{
  "hidden_size": 256,
  "n_experts": 16,
  "router_score": "softmax",
  "router_z_loss": 0.001,
  "vocab_size": 8192,
  "tie_word_embeddings": false,
  "init_out_by_depth": true,
  "beta1": 0.95,
  "lr_head": 0.00609,
  "train_tokens": 540300000
}
Below are experts of layer 6 (counted from 0) of a mixture-of-experts language model. Rows are named gate (a neuron's input weights, with its number), up (a neuron's input weights, with its number), down (a neuron's output weights, with its number) and show model dimensions 0-255. Each number is 500 + 25 x the weight over its row's rms, rounded and kept within 0 to 999. Numbers have three digits each.
Before each expert's rows: "gets" lists some tokens that make up at least twice as much of what it gets as of all text. This comes from a sample of Wikipedia text that the model never trained on. Tokens count by the router's weight.

# expert 9
gets: " of", " to", "ing", "s", " with", "es"
gate4:486488502518491532504524493500515482503479526516525454451517502518482553500500516521528497522519537548476511517542470483487472437502473518496477510492506493497530524501517469485533454529527479452465494545516470499493500446480507492492488552468443518541492489482532489511486508503519498503450537490528459482514473493493520486530514489491503413522452471525493510487495473525524486489511523490494526493521510537490464487521472524542499506498517527470518451511550486529453475485511501507503524525506500520458477471519479562496510527499497469505482486529479458526495526505486469518498518522489485519514483514497479530472495510484499477488516556496486502503492515518528474437518491532504479500464479491483451516538466533534479504541505488526499514445514513439504501504469516
up4:527440461501463454494509506470509464458543483473517480488514485477455467481469511535499518520514498463509523433524510521565519520515479499471489490480518498499500527544498496502526433461543492493497485497462502543478506498518505532530497478447483529490488508525509496498540544480508510475492519497518481496524492483464512485504481460517497444508526492505496488555529507459453494478515533537514514497509517500552544535490464440516507481516461489477485490493499500507484427456491510536523499508496515518501483513511506484475517515496581503506486492527516512546527501489499519521530499449504521487505518463513514475464480524517496505513525490539523497502509491505516502532454498513494543470504532502540453492507504485496522516502494507519545508477533504524511522535484481
down4:457483493505522499555511522505502476486455511491503515467521502537489478477488497474485484542483441492518490503482464523479496523464499472557526467515491460482527491534462499537501510487546538501492499512497489455446471474458511503504511521462473496492517476511493475477486520448508512480484471490531459527506448499529477487494490497486529545492495525465502461514462455517508474501493473488540501480445481486489475497491529476487516475489482469498510517556544457542522494508510512526528475489521511469520518480474490504502489519476510491498492538513491480499523537486536505520498454544527475518493545493504551486508428506507512529479480479513495498489420548456531542470507478464497504502471527491518470464506490484518487532501471511544515523487518504503507518475495512

# expert 7
gets: " |", "-", "|", " the", ";", ":"
gate0:471535496494461462498442457484484516526455527545548487527490491483446541482500491469493517521493482490468483496525514483509510471537519501507456476532512492507509526519524488514476489524520543514481490499485501516508502499471465506503502511470497489504457485497512560450503502527519467488458499554528545489481484536506499479502517502505490507500468515495449508511522489483473461466556483515523540492483491482501456491466481462531423550490489485519496565473483516528494488521477522478495514474491496506468510497511488451485508472505469503528527436489531502467511467470500467487486536535529531491516466491506500522450483500532504543479478485511498498503487512500526478526526489491454497483478500494506514436487478501530486464445480484484517527502513491523503488496447499
up0:498492493499540485509502514515448532488557469463556474500451551508457527517523500528466516516489490547488544484533460494435512477473512517483494507465546491486496487484494517527497518497452507499457497478438463480509468516508545497505517502508495481488478491483488504500485473493456489466496517531523496517493467512518513490496486482482524503527477451513514472530516521516459491518440473504507490542445532539482439493510484516478486481463508492503518486478542471495505519457518490499490526484502486485464535484506473505515478487508454488467497493500508482484490499524502513526522545480488439551491500508537496506491514500538502497477497517496531500485516469504476481490481477503482516487473507497458529476454473563548521509492529508481554518475512474508506450460507478
down0:553490483451513509488445491547486538446480473538469521510555481492505494509521493510478526486499505509462486505486492458513534502510487491482507524483524476480500493461493456482514464485420503530523489512470538510516535505506502501485484517541458515494486500506518485509469514524527513469519522501505494458482515486530485506527509507521485502482486474494505498502496481555491483506503467508468566477489524510484489478521501479520509490510505517497531522505505506562479505544524501485507494462517502540492492507485505531487454510534478511533564494522479514521461515501472521489510463538479548564461553462519498481553474502489539479490570518512507470468511496457523494507529516504468517510526531518443453521462507487499481510470481469502513518497499485501505466475503539

# expert 6
gets: "s", "es", "an", "on", "ed", "e"
gate0:492538493501497501489508522485498496485495481500536498470527500480515488538520493477493510500508488525489502449481488497500498538481495493462433473494499507520498504480512516490500429515519545500522471510486501478529496505573477521477533528473511497533532509507539508490480515513528530528501459509444515495524507499546502542513498478518487446507466457507482492532472545539564524495478504500500528512503527516531515504498475523525487467512531514469487545469493456532477530499527462526542522479473501550483467496486444538477552512502479450493543497523522463496459467488475470475482468488487511457471490513488459481508481486497471480543467512503524474514493479472464459505506483483528529538497493531475497514503503532463506499536479480468513518499491522491548502508495551
up0:501466512495492543500477497458508513508489515473473488457507505527480448482476521517508488465500495517565453480483511470520507547508522500483462502579469521535534493482533519453530523503485510522521470472482537485536486492503488459492503465481502520533518488487523549452504490454507517497494547492502490463512501525502516499493462462519514458474512524449494504531505505475518533520483506506504506481524535473526490498444531533491528493548509505486495523545459491504499480477548480485501513513514514493465463505487480539516479497494542476506447453558477476554504492532499477475502480470474479539522531481482528486490511523532495558509497494526498511502495448509524538501474498492491511474482525524518497508522517506499518491518506515478498437518499555511496527519509511
down0:475482531451529564494491528490466510515451473510516453489506519457499480460527511482473429495493488521512518504502505525488479498467515539516466506528509522489512469498478509533551470491496508494537487509516497523546537490524481492465504518453495483467544524467479526497522535463534557517570492488498486519468481504500463488466508538478485477486475499489510440519491495488494459529543533499509470506492466472488499494466457498553456494521514501532474525490476512493499514486511535474524473505518496491480517463479552488511518495455479502474483511548494500509536473551457491448498505541467532512497502501503535515525531533466486473487502492481499476525472488502480486481445528489464494498495503499501500486511497496516500505518445503463513520493528525490490471494522519